Experts of a small language model: 448M tokens.
Below are experts of layer 6 (counted from 0) of a mixture-of-experts language model. Rows are named router (the router's row for the expert), gate (a neuron's input weights, with its number), up (a neuron's input weights, with its number), down (a neuron's output weights, with its number) and show model dimensions 64-127. Each number is 128 + 24 x the weight over its row's rms, rounded and kept within 0 to 255. Numbers have three digits each.
After each expert's rows: "comes after" lists some tokens at least twice as common just before its tokens as in all text; "raises" lists some tokens whose logits its average output raises strongly, later layers aside. This comes from a sample of Wikipedia text that the model never trained on. Tokens count by the router's weight.

# expert 4
router:142120100158164130091082140192104134141138112102146149103106130156130089123152100109145150113099148135140153139085131127104143136156140132097119113175129097071161136102143114124118115088086142
gate6:124149077182113110100158126141128166093138134183132146117139123137157183117130149110118154172143129133120131110125162117147165150132128114094117115167169125134152126115167114078099152143113112
up6:088136108139118126097140173130136099161098121180146105162125131132157151147144152143138105119180153114133122132115123127156160098128097131098106155107141079122137127153142134140187035088087130
down6:150128140099131137110116079131161110118082142133093152122142140074148131132133161099136131132135131076093126151114100114115172112152186142147127151133135135129138180164116135152137170145132083
gate7:132103105150088124153140138142100112130137153091124159088127109178096129145141162109129142111127134128118146117145144108197128140140166137145132117115100118103186141099161116149149153135107119
up7:127110117147133142135144121087124133125166124144132127168088105097158187117095101062128129135126142106085145096139167101129133129132111162108148134122123119126114105133153148153159123140137135
down7:081147106134117145133114070119145130115154148172159109146136086137165160125111123144114120165120163145121136131139169085094119148168153124140110161135135130115095087095141144120117106132105113
gate8:131090094143113155125135072122114131130114118141147148144073118168098136133149065136100157107146150135140144151150159140131102110112189097106118080114147121116153137148127138070136101121174129
up8:087135102103119105144133124149130136138103130137092168055141125135120152119140110130120102060142081128104113098174115172136200103110149157132137101102131151115128088158112131167113124124099128
down8:119135155156152126154156124140115124129125126154126147104163121130111151138134096136075149136095122128115056100098111131108113115104143164137113129162117152150099142107133165147071120144161108
gate9:137140084159128138075165145131122151108122096150144134156144122158112129144144137134112140130071162128136113132146137131109107101076148116114162173121109120108147191151147115096115122137130153
up9:130100140096134146127120134106135122147113171174177145107131165154090121112107132121139121173133137101101125087112109131172107158122141121113130191111096169146129117135110126124098084136124116
down9:141130139167098132123125093136132138137122155159078108113127101117126132114137082172066148094123138088097117170078132113107101135149187115133123150139112137168093122104147144115133181163097147
gate10:162129148132160125133148100100082185119150159138144126131165110156112127142153160139135114157146174172140161143147146097129087111110103132102125124149097148147123097111113134140124100073124118
up10:116121104122120149135158107132134127122113150120110139071140135136147117130116162136122115128112120119144109117100121095141096107098113115134132123165094120125102121152181117068134139112104112
down10:143123142096118145156162114148132127130134150126127091123139137103106113119111092125089155168139105152135111161102098138125138146092136112106120077130155131095147141130148066135178162153107136
comes after: " |", "|", ":", " /", ";", "N"
raises: "book", "Sc", "J", "use"

# expert 3
router:140128126156143151100123117162130129137146117139139137131154123143111072107084134126118099108123112124171116062102126150114095134137138121138098122140138169123094123111089136111103133096107154
gate6:143126121116169159138101159139146149131142123133140141158147129091108130111120124148097125073130106123107128190141113156138149133141190124153145113141137138134137132088106117139086112108162174
up6:136158110128086154133104144114170132139136137134132094155107152129100131132167091127150087138110160090128085168147096090171125193115137123105069125140088115110133138107102122133137116160101112
down6:158154105143107080092113123153082092169107144095118127126118162102152165112147129144150150106149138104176079137135163115103118134144149122127118122136101139103159105123146120130149153175107125
gate7:144133151154139132132150101134124104149190156143149106180088149125103095158120177142136158157180143138091133131123116142131103131179095143150136106082104122154133145158091117160165108158124150
up7:095126132146135126163093136127137160125149114115100110117125136114125111094169119133135168122111102121132129105122131168128152091153190153167183111089140125114159162156142139137110098154151109
down7:171148104127094122112151102088099107159138130140123079113127140125139091122130089155145131146117137110164136146145140142148139116139118132145115126158153103162167091105127052152118101135139111
gate8:114141114138185169085114148135144141120095130139150173114108126136110152110151115119129093144077118120100151092139151116143127073096111109145137135146106145123134128131093120126105130127163111
up8:159099143116157090127100119127124147111136150129132109100121149135118128161105129108133151092106156107128126129127133122134109134159067110115125127126119123116101127085181147151135153143190173
down8:104137195140131129146101108149167092109116114105134145119151108164142136161107085136160124131126112140138121125167118100110141135088123140136114104098139151112128115092107152166124118122109111
gate9:087084105104125090132117098109112136102099145173141116171128075155127095109127129142173164126120122115133078118095104083149116127131126136119125111142101146080145138097108145205096092133104143
up9:109162105115131156110133168149137123131115096145161118123178126102124128117123084111137093119109157123154138094148135148113140128110141148161154106137089164131109114152129166133134162145124133
down9:124153123045123128079109124136115131099077092102121160131121100121121152162098076132109129190143125104141151120133142153068114143104139128091137105135118131102152139142148123139133154153090089
gate10:162089146135107179117143121087141156105177101095089108110120134096111113104127078175138105130128134126116129124085146104097130154155124168122096135146143145136158149116127163125123175140122134
up10:122109142113095127120137134144122134061086123059115157139144148158108107157142098101103106117147141116158132146143122125111105135109101187116099145126143116138108124121086132117071130121112118
down10:140151139137156131085093119088117142139175138117151100103141127185154162100166179125128161081148136089088127117140092128156154109094130146151162139133111106114170153126139128103132120115100146
comes after: " ", "1", "2", "0", "9", "–"
raises: " Year", "rd", "ordin"

# expert 11
router:119081133153192159091119119126131092138154107099131130135131121188131159126121122108145099123132148138126120087107181069103146137163144134162124172113102139118096133117144127139134131102118120
gate6:084087127121131116163094149140092081148146159121102114148113112116167124176122165123149114116146087136145188112141149111119125129141126130092157136100112167139094169139133124118108123094118178
up6:123149122107096113125119111125106115119146130167138117151115122105143078129124120109151139139134090098141089155134147140107138149154120131118130125162147122130096101128073113079094130130142184
down6:147144076142141091147118088097135139091155127139145171134157135134105113117117079168115152140132125081100110111106097106083123081121124106146120121169136101142146143145126127144071129075147166
gate7:098118163135112117117142140149116082151147130095119133114127140133125137143134100069149109130083142136107120098122159127137164178116095111093140193108103099110128142112149169085084135152129154
up7:172091132105100135133149126117139126155118142104151097117150092105117147110134171143137173163075107170096084123135074151101134131122129132184155098127146122111115084111110122130140131120122089
down7:186106121104093106134111101104197139137122176139132119127108137123112110132119136162113087082108082122101077115144114114123116148105115132134118129141134098164074095123159141137145167179149116
gate8:140130140138128158131155128175124114139148143104136100120127098160129135125125109130122121069132174093130148155117146069091124135155116121137121181156120137117147138124059140109134166164090128
up8:105157112105124068099137133150107128154106140130125095111094133128121098141122123129099126131176120080165098131144112148097136131097131126126105122085124132148150078137128109121098129101167098
down8:100136135126109091127148065128143130160116176157137155157118141134127141144139147128121144119121147155134130184107132115108139121129128130136136147172126121139139157107151152131107124098128077
gate9:137123103147129137117128103143126118166142156143152157138140140092125137119122175108161109172131150112163152155154174096153158132145111140145141133129091106108148099128148122121118176185134176
up9:157147152148176104106152103109110153138100158123138108075135108145132104167119098128137137113153093076159144143149109141117112126158136098148087132158123112128136118154100122082128068152148185
down9:132121086133127169126118121117155154181129165133140102109153137122118090126083138151098108102149142147156152082131119073140122114132160128107132079155110125150137151131160140141091117112140119
gate10:072118133095164117120116089126090124116150157136150082122113112146081124140128117093129087099130144136120139146145167139124117141094086070139136140151093140138151129135138118105120139115069163
up10:138128162145173145127101125132116123098139159102126121140168116111126147179148127181104140085095098103153096151118131092091171116136111120142126139105140105142148135130130133087120121141135070
down10:118131141094144143115135175152116116132106114122166129136150113120078079149174134100129152126103127083095119070166119107114134117165118119084131145114132089185135143112110066155125114125145130
comes after: " ", " |", "–", ";", " his", " first"
raises: "fer", " plays", "ised", "way", "illy"

# expert 6
router:118141099127166122117163136160114112142142122147145104112160115141136124120120139140149092051116091124140108136092116157132140154106153119113134081103140143109082131187129125164106140073136112
gate6:119125145080145090127111128149117121122108135153139083141115115102144090130128157109110125118171121136138094155112118153108156156189144119137137100139194177120097129167108171135094104110169128
up6:147121134131127113137150121147102155148163125122107115154149153064134140149139095145117164167138113162132117130137147089143136189080112143129146118134137130145143091138150096138115129130137118
down6:095165104133114144137074167113126098097176123125127146131134133112143139122134136142127139161122119137158164122116109109109071121124100113121130131123110141147124092095117133102181124163101167
gate7:125136089117110189133136137179115069155121107162132095104102120141090154133135160180120152153125140105138099127110088148089105177138137125165130163125132109138106103136142146148155129141119137
up7:129164133131093108120122105156124132122139096109144106145196095127112164138076117099130122118137113119149084183129103151160110125132147143111149116095138171095111132132117157089133128161126111
down7:149116135065125067137143074142123092101111126141104175134143157109131115144133124136132127131127123085138102129153175108114097108115126093106085089149121136152172132114158145146129132143142131
gate8:144113113082111162137111110152129144174194153121126100136161121132141133132128170180130112116124101119148154123138095116137128149112129138138121112059126142125088147136111144130159107161114128
up8:136139150122185149138133134169140099113109131108153115135139126154160086127127125082138137116174094127121121183095109151129157149105121146144117158086100086171086098167129105167152129123131096
down8:137108113131176111122118158120116149093133129136149070130111123142131150112141114156142153150112139138126124119154133151186167080156134199103147133131137077122135180096103106144163166128116158
gate9:116156115092113092116154116142146171114134130128106096136106157128113097134152132119113154103102133121099117114119095130139114151140130126073106104107136111098117111152052153143111134127132154
up9:150191120115084110160127092125130127159134076166130147130103119101119151140152170155115159105182129119099100104160136135134144134094097127143131146143131094144139113132130110119096133108095154
down9:086125140116193107127139113165097115149098136083111120097133098121118132142115087124103150130142142112128132122117106156077134092115146105134140153102089131110107121118164169100131105158108069
gate10:143103106122144118132148127176097126115147125130151078103124097140127120129154158136103155122115099129103143182107108114118124153129145135121129117103163138153091140157166138120139158128122162
up10:100122112093129093118125122143132196127098164128123160102108164091117132093138102087105101128137137142131141096166111111151131127122109160140107118143156085111150125138137083121135137154133143
down10:145153094119116135139158161129134152150120139089137166138124139120118088125125148142108178137141090109136090100139101148125155074129108095092128141192106107106121167133130109084118110139096146
comes after: "-", " (", " the", " \"", " a", " and"
raises: "ub", "uff", "iff", "if"

# expert 16
router:097121117154173094114148115144110126143140123133155137095127081129133114172146111148142095115091133103166054155084132146136142152097150144113124112118130138132094116173117131174145104145112119
gate6:163132170108131114102145122112114161129115142077118161125094119123140175135124146146110144130085146108108146185096090167106117146152172148131081132101120122099167120134120127125112167115155131
up6:120129146130120132077162124125142147107139116155112107148106145129140064158125097183159124130106103133145161132134103157165118112111127087134115167101169115112171134139171129126107140122132125
down6:088149162122133080124126105117090151157129149130103140099125089144104162079105130110124066113120148105137171154098138136135185115133120155106124118103126166180154107096152085144144152126155099
gate7:146114131124154084110125123113117115159205183106153145124071166142137120122116128091119138142093092118114087140089080165145096098132136139115102125156102140145132160150113131095141171111092131
up7:150135145134107151110142121168098117105118122152108124125161115134116099112176137150140155122141095140158139136083148112117139123161179158149122127164076147149124072161103141140135111143137153
down7:172159145132094102153119103148149125132171146127142123092111141110159123119102132110138152110127173145122142173134119144132084104161166073116146161138084135149101121154094102112146145130118119
gate8:115108096125137096080075123147068167124101180122150183133132135146135125128115170124133135135089127144183122110125102179117140149119125154107153146132145145097096136158105131152103096164137136
up8:153190128115131161112117140132146119135123195089152176171145171145127134123134128132128130125141135159083126078094124131114130124117117146112140123161152117154124125120111192134130145148141156
down8:153171145077154156106106102126167140116151136110105176143137128089152124144136153115130130095159145115190123116111105094085093097121097113137151124150165129113130142110127164151124106133176093
gate9:103096156110144125115127119114111170187149125154162148115161152099136119113062136065117100101107137082142141119130158131104116113149121118116133116129112157177123087153156099170135141112124095
up9:141113187108127128115130131126162135108126077132140126130110137138147097122107133125117137187089116123135134118120170140130122147175112164139112142173079132136145082133139105120101131123171129
down9:118129119114171132115086151143129101156130133114152132160117121107136127130132135099135167126136119181113181153126167128153149135140141140132146115131135155080166171120090127135147099102095193
gate10:172124123135109117101118108169155154138114113138112163120155118088090067095113116107126090103125144119112120126107117129126118131141155141113158138125150125104131136125142193144142158118072121
up10:189102141123096145110136097166104146114165128166175104157141169099151103081107104085171102123120148105108136126134112109134114161141121139131104126115151113122119134095135124138126179069160150
down10:130129122138095127128144100118120111112120115081142147151133178125142150116117147139118147158127103112110104131160129121121107127125104085149128143119111093129109089139119114138088132152121117
comes after: "-", " the", " (", " a", " \"", " and"
raises: "ult", "urr", "ount"